{
  "n_experts": 64,
  "experts_per_token": 6,
  "d_shared_expert": 128,
  "router_score": "sigmoid",
  "routed_scale": 1.0,
  "balance_bias": true,
  "n_kv_head": 5,
  "head_dim": 64,
  "qk_norm": false,
  "init_std_down": 0.00457,
  "warmup_steps": 200,
  "train_tokens": 210700000,
  "steps": 6431
}
Below are experts of layer 6 (counted from 0) of a mixture-of-experts language model. Rows are named up (a neuron's input weights, with its number) and show model dimensions 0-79. Each number is 200 + 30 x the weight over its row's rms, rounded and kept within 0 to 999.
Before each expert's rows: a language model's description of what the expert responds to. This comes from a sample of Wikipedia text that the model never trained on.

# expert 1
Clause-linking prepositions
up0,240,207,260,257,248,243,169,207,239,198,203,210,205,219,244,120,207,166,114,250,225,205,206,239,214,233,238,225,187,245,205,215,172,244,188,233,210,238,233,213,191,208,182,171,249,186,166,256,222,214,152,226,186,153,228,196,211,238,211,181,237,202,180,182,264,180,214,199,197,161,238,194,241,212,244,269,213,210,191,180
up1,234,260,155,203,233,190,179,211,151,211,214,179,173,197,230,231,221,175,197,165,235,179,196,193,180,185,219,225,252,237,184,183,158,187,209,216,191,217,227,201,210,250,218,200,233,198,206,204,237,185,242,232,186,198,228,165,225,214,175,155,161,230,220,231,211,169,214,189,218,140,198,245,222,207,211,158,195,204,147,151
up2,179,152,155,194,237,164,202,178,180,162,227,181,160,224,205,209,216,192,175,166,184,182,198,211,170,162,176,175,176,275,216,166,207,173,224,170,186,221,209,216,186,235,189,245,207,210,183,224,260,191,252,195,197,192,195,167,178,189,222,198,219,200,235,210,216,187,225,199,218,212,197,222,201,180,179,140,171,180,226,216
up3,208,245,202,206,180,260,224,206,196,193,147,163,163,235,199,204,254,218,180,211,234,191,202,213,196,232,173,240,217,222,243,212,205,212,177,244,110,205,176,232,168,203,132,167,204,232,198,159,220,193,162,186,183,213,245,201,236,192,231,225,202,236,238,167,174,177,227,190,192,189,190,183,191,181,183,167,172,199,216,218
up4,232,153,165,178,191,157,185,289,190,223,224,186,207,218,209,232,182,199,192,200,214,197,187,165,197,219,200,196,210,173,186,181,164,224,211,259,121,194,208,252,228,171,197,162,172,235,182,150,201,178,209,196,198,191,167,168,195,170,197,189,233,252,217,207,174,214,247,258,198,188,164,194,200,237,196,230,192,165,205,208
up5,234,200,184,221,224,177,235,238,188,167,152,168,165,208,140,183,172,196,179,257,142,212,209,262,140,242,219,165,201,209,224,176,208,232,235,180,196,203,142,159,155,187,190,206,219,167,168,154,255,151,164,214,203,199,215,187,211,158,180,231,200,193,200,190,220,167,210,154,212,219,178,189,223,186,165,202,192,186,255,194
up6,228,215,223,203,228,188,194,241,171,165,199,220,256,149,198,176,215,203,150,261,229,176,170,228,209,213,195,244,234,202,237,210,198,203,188,246,231,258,157,190,218,159,197,190,194,213,170,176,238,193,194,253,209,139,224,166,208,193,164,177,174,237,211,187,208,193,176,197,155,193,210,183,195,198,172,217,247,157,265,177
up7,204,200,211,244,192,161,251,219,202,232,139,211,184,128,241,183,149,208,149,206,211,182,219,221,261,170,210,197,208,201,261,180,253,210,188,245,255,218,207,221,195,182,203,172,271,144,178,236,201,257,249,221,236,168,236,284,190,161,219,169,243,211,224,183,206,168,190,189,173,144,234,221,185,243,164,251,208,237,196,216
up8,164,150,199,209,195,243,215,193,188,184,177,244,238,188,175,185,193,194,219,223,224,181,211,181,187,227,163,202,112,220,210,185,276,233,240,237,176,185,200,245,150,201,185,174,159,207,182,225,155,216,183,175,207,176,181,244,175,191,184,235,166,263,194,172,173,165,162,195,187,202,169,228,212,239,251,216,172,213,200,205

# expert 47
Stems after prefixes
up0,224,256,200,180,194,179,192,240,238,207,227,221,205,162,178,191,223,248,231,195,244,182,185,185,270,189,221,200,182,169,202,185,170,151,198,202,187,192,207,214,167,168,236,190,175,142,202,183,165,186,170,278,175,215,254,189,179,225,262,174,165,161,178,191,180,233,226,180,183,272,167,178,222,238,175,220,232,232,219,198
up1,165,139,196,227,170,202,213,180,241,252,253,179,237,202,194,184,176,150,148,185,187,205,186,148,221,250,176,225,253,219,215,187,220,179,255,190,187,204,215,216,252,152,185,192,155,172,191,187,218,233,223,198,171,187,271,195,199,266,181,167,181,132,207,211,233,237,205,166,212,191,101,221,192,251,220,190,196,238,224,176
up2,215,190,165,203,208,193,211,229,209,248,214,217,173,192,151,183,225,212,178,223,161,186,217,204,222,239,206,206,236,161,172,187,257,208,190,221,267,241,185,224,199,200,215,265,186,183,258,184,199,218,260,196,171,215,151,161,181,180,235,159,216,227,174,175,207,173,150,197,191,185,171,212,227,211,188,229,204,224,205,241
up3,225,205,133,197,150,215,211,215,211,234,269,229,191,165,231,231,249,215,187,163,223,202,170,213,257,197,240,216,221,224,190,138,204,135,199,192,164,177,227,159,201,231,220,215,154,219,226,196,154,204,227,200,167,240,115,212,253,242,201,170,194,189,146,210,219,112,178,184,216,188,221,201,183,212,180,206,215,179,196,190
up4,178,177,176,240,234,204,224,127,225,230,249,262,179,208,240,232,174,167,207,191,237,136,219,112,185,154,233,231,175,226,213,171,173,146,202,210,152,188,263,149,136,228,205,204,171,180,229,231,173,176,203,205,230,254,189,205,208,193,237,220,226,144,195,225,205,244,257,233,241,155,204,234,220,152,169,239,184,248,185,216
up5,172,225,179,203,215,198,160,182,205,169,154,169,180,191,193,210,216,158,260,183,232,205,203,200,178,233,185,168,207,210,212,248,157,206,210,199,242,208,220,178,109,191,158,193,222,209,253,171,210,145,208,248,168,276,184,215,172,183,183,212,215,244,172,224,165,236,195,228,176,176,178,218,196,210,225,259,150,188,154,190
up6,168,198,211,202,170,191,231,150,196,206,209,174,161,200,138,242,156,152,178,204,217,211,185,198,212,207,235,155,182,197,206,239,161,241,147,195,204,235,227,190,177,220,234,229,154,131,213,193,188,166,195,200,238,166,182,223,220,244,219,229,203,194,169,173,173,184,176,176,187,142,175,189,194,126,253,197,178,281,199,233
up7,225,225,290,170,202,179,179,176,217,224,196,195,164,187,155,258,213,203,215,244,187,170,194,172,195,233,189,221,197,222,180,207,243,222,193,183,159,204,215,134,156,255,195,140,157,196,227,164,172,211,178,187,255,232,216,183,181,207,239,148,215,171,178,237,217,248,244,193,199,170,139,171,174,193,178,229,171,247,187,229
up8,229,162,207,176,212,142,245,183,192,182,161,146,226,175,182,166,261,184,173,224,201,192,168,183,192,217,208,198,175,212,172,183,205,136,166,170,167,154,231,186,204,205,182,208,191,182,233,252,225,154,238,207,196,193,197,192,177,147,224,220,222,179,218,234,159,236,158,181,158,225,196,224,188,205,147,188,177,187,210,153

# expert 19
Table and list separators
up0,234,183,186,173,219,162,178,228,174,201,188,188,227,150,187,214,182,152,209,237,252,189,169,222,218,162,247,235,229,164,206,167,249,222,155,171,188,161,204,204,183,217,200,167,230,232,189,199,167,191,190,203,181,195,149,163,180,181,231,153,186,211,161,92,145,192,183,217,228,196,206,188,163,172,200,190,220,191,204,199
up1,211,166,229,146,194,200,261,131,171,249,145,121,227,168,222,255,193,216,173,139,205,197,225,186,168,209,204,150,268,162,213,173,195,185,183,222,219,192,162,187,217,197,213,177,147,236,137,193,189,288,204,231,180,207,225,194,183,282,254,162,173,179,208,213,196,200,279,171,208,187,189,217,192,220,198,194,207,217,208,192
up2,171,190,171,202,236,180,181,197,200,216,188,229,228,205,168,196,195,194,177,206,247,214,206,224,198,200,207,166,224,208,199,209,221,226,213,157,156,164,183,271,204,243,165,259,227,243,207,234,189,173,185,209,145,120,217,213,220,197,185,243,243,206,245,259,173,182,179,270,246,245,273,223,237,239,173,195,182,226,186,167
up3,187,240,276,227,152,177,171,168,159,183,222,219,219,188,222,194,187,196,226,265,163,122,190,210,201,151,209,227,144,205,186,253,208,240,268,195,224,184,239,207,180,186,173,225,208,233,165,187,242,191,186,238,200,155,211,252,191,171,198,184,202,207,159,213,182,211,197,162,242,152,196,254,203,215,208,208,193,249,137,223
up4,225,197,234,168,174,200,246,206,198,159,193,237,183,234,196,176,204,195,173,206,157,185,216,208,206,214,190,211,218,169,137,218,249,213,215,187,154,268,207,227,174,175,197,220,228,223,179,175,203,198,202,172,163,175,268,223,185,192,151,213,254,213,225,193,175,238,161,158,202,173,277,175,270,254,199,190,170,206,127,236
up5,231,159,223,145,161,194,215,191,167,152,168,157,178,159,172,206,163,231,178,221,209,197,176,218,136,210,207,158,242,230,215,201,191,190,158,216,216,163,245,224,213,249,182,199,179,199,209,175,219,150,206,176,254,210,172,175,208,205,258,236,244,192,206,223,133,221,195,250,222,223,199,202,182,221,190,204,192,183,181,164
up6,224,190,199,160,209,180,234,226,181,233,204,229,188,189,179,247,213,208,138,171,218,220,259,158,231,187,244,205,166,188,211,214,173,136,159,195,175,199,179,197,194,178,196,236,110,182,248,184,197,198,243,178,228,200,149,183,244,158,238,233,201,230,250,207,201,165,205,239,217,186,157,187,223,198,190,208,205,195,210,148
up7,192,249,208,194,206,231,184,203,238,192,189,229,224,240,208,232,163,195,193,209,193,188,176,212,178,185,109,178,208,170,211,222,247,218,233,158,222,234,248,203,166,185,156,160,222,196,139,221,165,199,191,174,232,218,241,201,209,163,198,158,188,152,228,223,186,226,148,184,143,145,182,150,203,175,145,207,221,181,193,213
up8,234,206,213,188,230,160,205,198,222,229,156,233,185,177,201,263,129,190,198,231,184,198,155,156,199,194,211,180,210,223,216,131,203,163,226,244,210,222,213,176,217,173,147,193,180,189,183,182,192,183,192,244,182,206,146,232,207,211,179,223,200,135,164,226,262,236,256,183,250,185,170,220,195,213,137,225,208,219,207,224

# expert 16
Table and infobox structure
up0,241,185,260,193,215,194,174,200,264,179,210,141,177,244,227,179,214,256,214,238,216,209,157,219,236,218,193,217,199,207,161,204,182,221,205,225,213,197,202,196,185,191,122,184,236,205,162,174,247,256,234,189,246,211,200,172,174,150,220,165,184,209,220,175,206,212,188,214,191,170,262,222,196,142,173,187,207,202,162,167
up1,235,206,204,255,207,192,230,134,194,192,179,205,193,183,205,172,186,206,211,185,155,193,166,228,202,204,254,230,232,206,149,192,198,231,196,207,217,243,203,181,211,242,141,159,162,253,212,172,201,185,192,172,188,178,218,179,191,197,148,157,195,156,198,142,251,188,246,191,194,244,267,226,235,235,210,198,205,192,157,219
up2,209,184,221,204,179,201,140,181,272,162,206,227,203,178,205,216,163,251,176,284,151,167,240,230,160,196,241,150,200,222,165,241,195,230,175,269,185,146,168,157,189,196,226,220,230,180,185,231,235,201,207,177,195,234,212,207,210,197,154,244,208,240,165,185,199,189,198,152,202,210,226,173,230,200,247,180,171,154,213,186
up3,219,229,137,213,200,198,151,185,147,175,227,196,277,260,252,216,188,198,217,206,169,205,162,170,199,225,249,205,173,159,192,227,199,200,200,205,173,179,225,177,176,222,206,202,184,261,193,169,225,235,254,244,199,172,246,199,192,195,229,211,186,166,193,182,195,201,196,175,198,206,195,184,196,178,215,205,195,180,228,230
up4,136,194,182,208,186,230,197,144,195,176,192,185,178,204,120,192,169,192,164,218,204,214,178,184,209,192,241,193,215,261,186,223,203,141,203,250,176,203,205,202,203,192,224,206,211,174,168,160,200,171,187,233,189,173,201,154,196,157,195,203,130,230,166,162,179,197,249,157,261,213,209,148,235,168,242,174,131,170,222,196
up5,243,211,227,204,245,142,229,222,209,188,212,185,245,194,174,234,193,202,178,221,188,239,195,171,156,207,226,211,205,205,221,150,144,228,210,207,174,224,202,178,227,244,180,186,217,179,197,248,176,217,212,187,207,172,185,198,209,234,222,236,189,188,174,216,165,165,159,170,177,202,232,205,177,179,160,197,203,226,258,183
up6,253,236,189,159,201,231,202,150,212,249,201,168,206,286,192,199,216,232,207,197,203,223,162,224,188,216,187,189,273,207,222,165,210,261,195,214,225,238,229,257,196,245,219,188,182,199,184,176,190,228,199,168,164,174,224,188,197,213,181,242,204,200,192,184,178,185,236,247,217,235,201,134,193,178,170,232,206,203,201,172
up7,157,179,250,238,238,193,234,132,162,237,216,261,239,242,186,192,233,210,180,164,136,238,214,186,149,205,230,187,207,192,206,230,199,175,194,220,195,129,178,142,196,219,187,216,186,162,205,194,198,214,199,164,201,194,198,287,232,156,200,181,204,171,200,185,179,213,284,216,182,256,158,203,198,198,233,232,175,161,234,232
up8,225,222,193,173,166,195,206,179,261,201,214,188,179,163,129,205,158,216,209,199,223,164,235,177,178,209,176,195,233,148,216,176,225,234,199,165,210,196,229,270,126,229,269,205,209,196,192,143,174,203,153,234,238,184,219,174,248,238,209,194,195,174,199,204,205,243,159,244,192,173,196,172,210,235,177,252,183,227,159,202

# expert 50
Codes, units, symbols
up0,224,206,181,224,193,184,191,158,206,188,188,136,197,169,223,190,240,197,206,136,204,170,204,179,179,225,210,219,239,193,227,178,201,221,226,233,179,233,214,188,183,201,232,166,207,181,207,235,190,221,173,211,258,195,177,211,194,258,174,211,183,183,255,218,162,272,164,218,184,171,220,185,148,181,202,203,158,187,209,222
up1,206,181,159,210,218,190,187,249,261,178,190,200,220,270,179,188,255,184,189,203,230,192,216,202,203,216,179,215,207,184,262,225,170,206,240,198,179,208,185,167,220,242,185,244,153,199,229,174,189,231,196,201,181,172,177,247,214,210,251,207,247,153,200,234,156,244,202,212,187,230,208,160,165,178,257,216,199,194,164,186
up2,238,167,201,200,230,165,173,192,219,212,194,190,196,191,219,207,153,241,202,205,222,178,208,177,186,225,198,178,213,163,164,163,277,201,198,185,165,227,242,148,201,203,188,215,233,202,167,201,163,204,219,196,151,189,211,205,202,223,227,166,192,187,225,206,228,202,169,243,156,192,218,187,179,206,223,195,161,244,233,237
up3,215,209,229,210,210,175,208,192,218,215,185,209,218,186,192,225,194,167,226,218,218,213,111,169,194,223,239,159,205,252,217,162,219,244,252,197,176,214,190,175,195,174,231,285,213,216,136,222,219,209,222,231,199,184,228,211,214,168,178,198,182,262,210,183,178,243,174,193,180,192,195,167,233,235,199,201,166,183,203,192
up4,195,219,180,208,185,253,152,245,231,224,198,228,231,196,195,224,202,195,172,223,176,145,216,191,243,217,225,188,162,196,203,200,139,189,156,189,163,147,206,224,205,253,256,267,187,149,179,171,246,157,216,206,217,159,213,229,192,174,228,157,250,211,167,216,172,252,217,197,191,205,203,203,163,234,189,210,152,173,181,217
up5,197,257,212,180,205,233,159,187,160,269,207,206,231,219,148,180,223,206,218,201,193,212,250,202,234,156,112,261,207,238,170,182,255,228,238,190,235,147,209,237,184,223,217,183,255,181,140,217,205,220,168,180,208,172,185,230,150,202,188,181,166,189,116,194,160,219,207,208,199,253,200,180,176,172,226,235,192,232,158,205
up6,213,192,186,218,201,188,170,192,204,191,179,227,155,178,185,206,208,140,204,195,147,274,199,159,186,265,184,251,240,224,227,217,228,204,242,240,207,167,219,261,187,177,161,243,208,248,203,196,193,235,187,205,212,192,201,203,196,158,203,207,172,202,210,188,211,188,181,166,176,207,190,207,221,166,231,181,249,227,230,205
up7,183,220,207,219,236,186,182,176,193,156,211,138,180,171,219,211,149,185,209,211,238,205,194,170,217,247,188,199,196,216,185,207,166,185,217,213,238,244,182,150,165,202,166,207,236,254,176,214,107,232,174,172,221,173,156,220,166,185,200,202,160,203,193,166,252,272,196,191,137,190,221,231,164,174,223,202,257,176,202,221
up8,206,176,234,232,237,131,197,196,251,265,223,192,193,183,205,200,155,222,241,215,178,209,198,264,175,222,262,147,162,198,130,232,183,217,188,244,209,240,190,237,200,208,133,196,175,145,187,175,184,227,239,252,174,214,175,145,224,201,220,194,203,223,184,212,221,232,176,187,226,175,180,184,169,232,171,247,194,205,209,233

# expert 57
Codes and table entries
up0,188,279,192,179,216,166,193,151,206,108,217,215,201,193,192,195,303,195,160,239,204,212,207,235,242,259,211,194,228,206,182,206,188,211,167,172,193,206,165,180,177,162,126,145,204,223,228,216,222,123,230,179,189,243,199,188,193,153,221,238,235,198,205,215,219,157,172,174,201,183,221,220,201,146,179,173,206,232,186,227
up1,248,183,240,223,157,173,165,196,195,111,215,160,199,162,261,197,209,197,179,187,235,180,212,120,188,178,215,269,178,210,274,173,232,182,159,190,133,188,239,165,130,259,187,173,176,210,223,178,162,144,239,189,145,242,184,199,184,200,155,197,183,206,180,181,200,139,224,215,215,167,215,187,196,280,196,188,199,164,176,194
up2,229,244,185,181,216,208,218,212,237,175,206,255,188,256,198,181,182,221,204,242,186,130,198,186,208,151,186,144,198,210,181,250,170,193,216,186,142,217,162,163,161,187,258,220,159,225,220,133,208,227,215,208,229,202,157,190,177,163,190,207,192,167,203,199,169,192,172,180,186,132,178,187,174,225,206,190,185,216,224,190
up3,165,233,178,191,197,173,220,162,192,203,128,185,180,130,185,254,224,175,180,195,169,149,184,180,193,195,217,157,163,248,188,178,183,240,165,183,171,193,218,201,200,211,152,196,176,208,253,226,191,200,154,202,218,205,217,242,220,202,193,228,175,171,181,214,127,220,283,197,145,207,219,208,163,179,124,166,204,170,163,192
up4,234,206,273,182,189,209,239,233,238,172,226,213,207,201,196,173,230,193,169,205,207,194,187,199,211,221,227,160,119,142,236,180,186,195,191,171,188,181,150,212,171,203,178,164,195,241,158,209,195,195,214,186,141,147,164,154,191,200,163,200,203,210,255,195,196,181,177,193,179,215,256,206,224,220,201,234,217,155,184,184
up5,216,189,220,206,218,205,169,192,214,182,153,181,222,182,218,210,229,204,189,251,191,165,213,222,127,230,194,207,214,218,251,187,202,185,165,228,202,135,198,212,253,251,178,173,226,194,204,210,194,257,265,249,173,167,154,263,196,209,198,207,196,230,190,204,203,137,207,212,215,224,202,203,159,249,203,197,215,247,233,206
up6,223,197,175,174,264,208,196,250,262,202,184,233,201,196,177,232,208,204,200,201,138,209,222,170,229,201,248,195,134,165,175,204,192,171,225,212,214,225,249,202,254,228,216,257,221,232,187,237,213,223,236,223,128,245,250,182,199,212,218,195,192,178,225,174,246,222,196,161,204,159,181,191,183,194,134,175,157,213,205,211
up7,210,232,221,164,240,180,222,182,195,207,269,171,198,185,186,207,228,235,162,169,221,258,200,173,221,203,218,273,223,159,170,210,243,210,259,190,182,237,180,199,150,224,222,182,190,211,196,213,203,213,227,243,171,189,231,177,195,229,113,186,156,218,112,227,141,173,174,174,223,157,189,220,211,163,182,220,157,224,198,213
up8,217,238,182,235,180,239,199,199,249,163,194,144,219,185,157,244,192,188,215,186,161,213,180,188,247,193,200,206,199,174,208,238,218,234,238,182,201,270,180,220,149,180,234,197,194,244,195,204,256,211,206,153,215,173,193,192,212,217,145,201,257,199,182,223,181,189,179,133,193,206,163,180,176,186,196,269,227,225,192,182

# expert 36
Name and word continuations
up0,185,213,241,195,234,228,220,177,277,185,194,202,199,197,200,213,215,246,188,171,171,235,196,188,242,242,181,207,150,181,231,237,167,203,181,205,258,172,176,179,203,240,209,188,226,207,210,194,205,221,187,237,207,168,194,242,156,176,195,243,218,225,138,140,162,221,216,194,192,232,257,144,199,154,211,254,193,162,212,227
up1,238,148,187,212,227,170,193,146,191,247,239,229,195,215,205,214,176,196,203,232,180,219,188,250,223,194,230,202,213,185,168,217,168,177,148,180,156,284,194,217,169,165,172,199,215,195,241,210,173,143,211,179,183,219,212,233,195,246,198,233,138,173,224,169,220,195,213,230,225,90,194,206,164,150,206,186,224,261,233,225
up2,180,209,184,213,214,224,189,178,196,215,208,226,156,214,163,203,222,232,143,225,162,179,186,228,199,215,159,206,187,120,206,265,207,240,241,194,206,174,155,213,210,184,216,237,176,225,226,188,200,131,276,177,192,236,190,257,178,172,178,183,234,237,231,176,144,223,156,205,193,203,165,230,205,206,214,227,183,172,195,201
up3,212,165,233,144,215,128,241,240,213,166,193,158,184,210,186,185,236,229,229,193,198,220,219,180,177,174,157,226,228,262,182,205,228,206,198,212,184,199,175,196,213,117,191,185,166,200,172,187,197,203,250,201,213,168,150,211,219,200,211,168,181,186,157,192,226,213,191,172,200,223,226,228,217,225,158,196,172,247,187,169
up4,197,160,160,175,181,178,208,176,143,227,163,230,189,235,235,185,163,215,199,139,158,161,214,228,163,250,188,216,205,220,208,204,259,202,179,225,206,228,210,142,149,165,224,220,177,171,195,208,186,195,247,176,211,179,161,174,227,149,231,244,254,246,183,189,190,261,247,204,249,185,210,199,174,237,236,239,167,210,159,209
up5,197,232,182,190,142,158,182,195,209,202,186,204,166,222,220,212,231,173,178,254,235,213,224,170,177,223,191,204,177,178,194,189,185,186,204,216,149,140,223,156,196,203,234,199,267,186,168,175,175,225,220,237,151,173,233,178,173,201,222,262,190,198,241,195,269,204,183,233,241,241,202,170,207,135,217,179,224,188,178,184
up6,223,166,227,184,224,248,220,203,201,193,209,212,164,192,172,208,204,184,242,162,254,176,194,218,205,179,160,253,170,203,194,229,219,180,151,212,202,201,159,155,204,273,183,173,251,199,187,231,167,159,214,209,202,159,163,238,219,176,219,208,186,234,146,166,147,216,163,166,247,167,199,260,209,203,224,196,114,149,180,241
up7,206,231,201,247,146,233,178,184,208,193,282,186,206,173,158,197,182,187,143,220,155,158,223,158,200,183,180,194,176,206,269,168,249,187,215,196,189,198,240,250,197,243,204,178,229,239,200,208,174,192,225,166,205,187,193,223,166,236,243,206,182,192,240,184,174,221,178,224,193,191,251,158,212,230,142,248,183,186,210,216
up8,197,221,244,199,192,222,189,191,222,238,188,186,214,231,232,224,151,209,159,232,184,234,218,176,188,203,160,239,212,220,199,225,229,172,209,160,201,154,223,244,256,181,224,209,243,215,227,194,253,230,143,196,173,207,249,190,215,177,173,205,152,223,189,176,198,234,188,205,257,211,145,221,211,130,149,196,220,194,176,170

# expert 56
Single capital letters
up0,182,187,202,213,235,166,218,217,205,148,181,226,211,170,173,183,193,212,248,231,212,228,200,144,185,170,222,225,223,198,181,207,203,194,160,202,226,214,205,236,172,177,190,211,191,147,176,195,170,162,212,187,277,233,171,176,214,156,203,166,180,177,182,233,209,207,182,181,150,192,165,193,137,187,184,200,216,156,217,156
up1,207,214,186,200,217,224,224,184,165,205,163,173,172,221,184,197,199,187,197,161,186,241,249,179,183,249,239,175,203,173,254,212,180,64,215,181,226,237,164,245,185,185,205,191,158,193,188,220,176,194,262,188,158,180,196,197,183,220,205,180,199,164,173,222,212,211,181,157,208,175,171,202,227,216,215,200,242,190,202,233
up2,212,166,169,189,243,197,177,227,236,190,227,191,188,218,191,232,252,167,150,187,208,203,209,211,158,230,165,182,172,237,164,206,189,193,187,173,205,219,201,206,207,242,204,187,187,200,232,246,173,166,229,204,182,203,191,260,183,131,170,199,207,269,216,193,149,201,261,174,245,250,179,207,162,245,236,189,206,175,198,192
up3,201,258,244,209,196,193,233,194,189,246,200,243,218,231,231,198,217,187,154,226,160,170,235,256,226,270,154,148,203,186,212,226,192,241,229,204,199,161,210,166,163,188,220,164,221,204,167,205,204,195,241,173,190,196,202,225,158,233,245,248,198,248,177,165,198,210,169,189,205,157,250,209,206,187,175,191,192,239,215,238
up4,228,197,206,136,204,157,194,201,213,212,180,178,164,162,186,221,251,149,176,234,257,187,196,221,218,207,174,182,157,217,199,193,206,227,258,160,216,234,241,184,170,199,187,178,178,239,166,201,253,189,212,215,220,239,191,219,189,184,233,190,223,200,207,222,152,198,197,232,179,185,224,140,228,189,152,261,215,231,187,171
up5,203,221,158,222,159,162,207,199,206,208,168,235,205,146,239,193,196,170,207,199,238,170,183,140,179,162,214,183,235,211,177,183,166,182,165,191,186,169,195,213,209,201,194,157,181,236,130,225,164,207,170,167,174,201,177,194,213,250,221,152,163,177,211,177,221,204,205,201,164,175,232,249,236,142,237,191,246,240,205,189
up6,181,191,203,178,238,210,151,138,183,176,246,218,202,235,236,196,184,158,161,190,211,199,203,184,187,232,171,186,243,243,247,186,128,184,218,193,190,201,198,268,208,229,185,181,250,178,244,238,195,186,164,233,196,211,177,227,208,207,213,197,237,222,217,182,210,219,233,243,165,215,202,241,213,231,211,182,182,232,211,231
up7,218,247,178,195,184,183,212,184,215,185,173,210,149,196,183,226,214,206,221,217,191,221,203,188,175,198,174,160,184,216,155,169,143,251,131,183,259,149,193,175,172,183,216,178,194,257,207,219,201,194,188,184,229,227,152,210,225,204,221,217,178,241,187,272,198,210,216,259,221,194,188,189,162,196,209,161,217,204,224,203
up8,169,182,177,161,177,198,188,220,154,158,161,202,238,211,177,226,242,217,206,205,154,213,191,154,216,232,219,147,248,174,189,132,202,207,255,189,168,230,197,231,104,205,146,192,175,195,202,288,212,119,214,227,168,270,202,186,186,146,216,193,197,207,178,202,209,199,217,223,243,172,272,235,157,187,168,216,236,160,213,176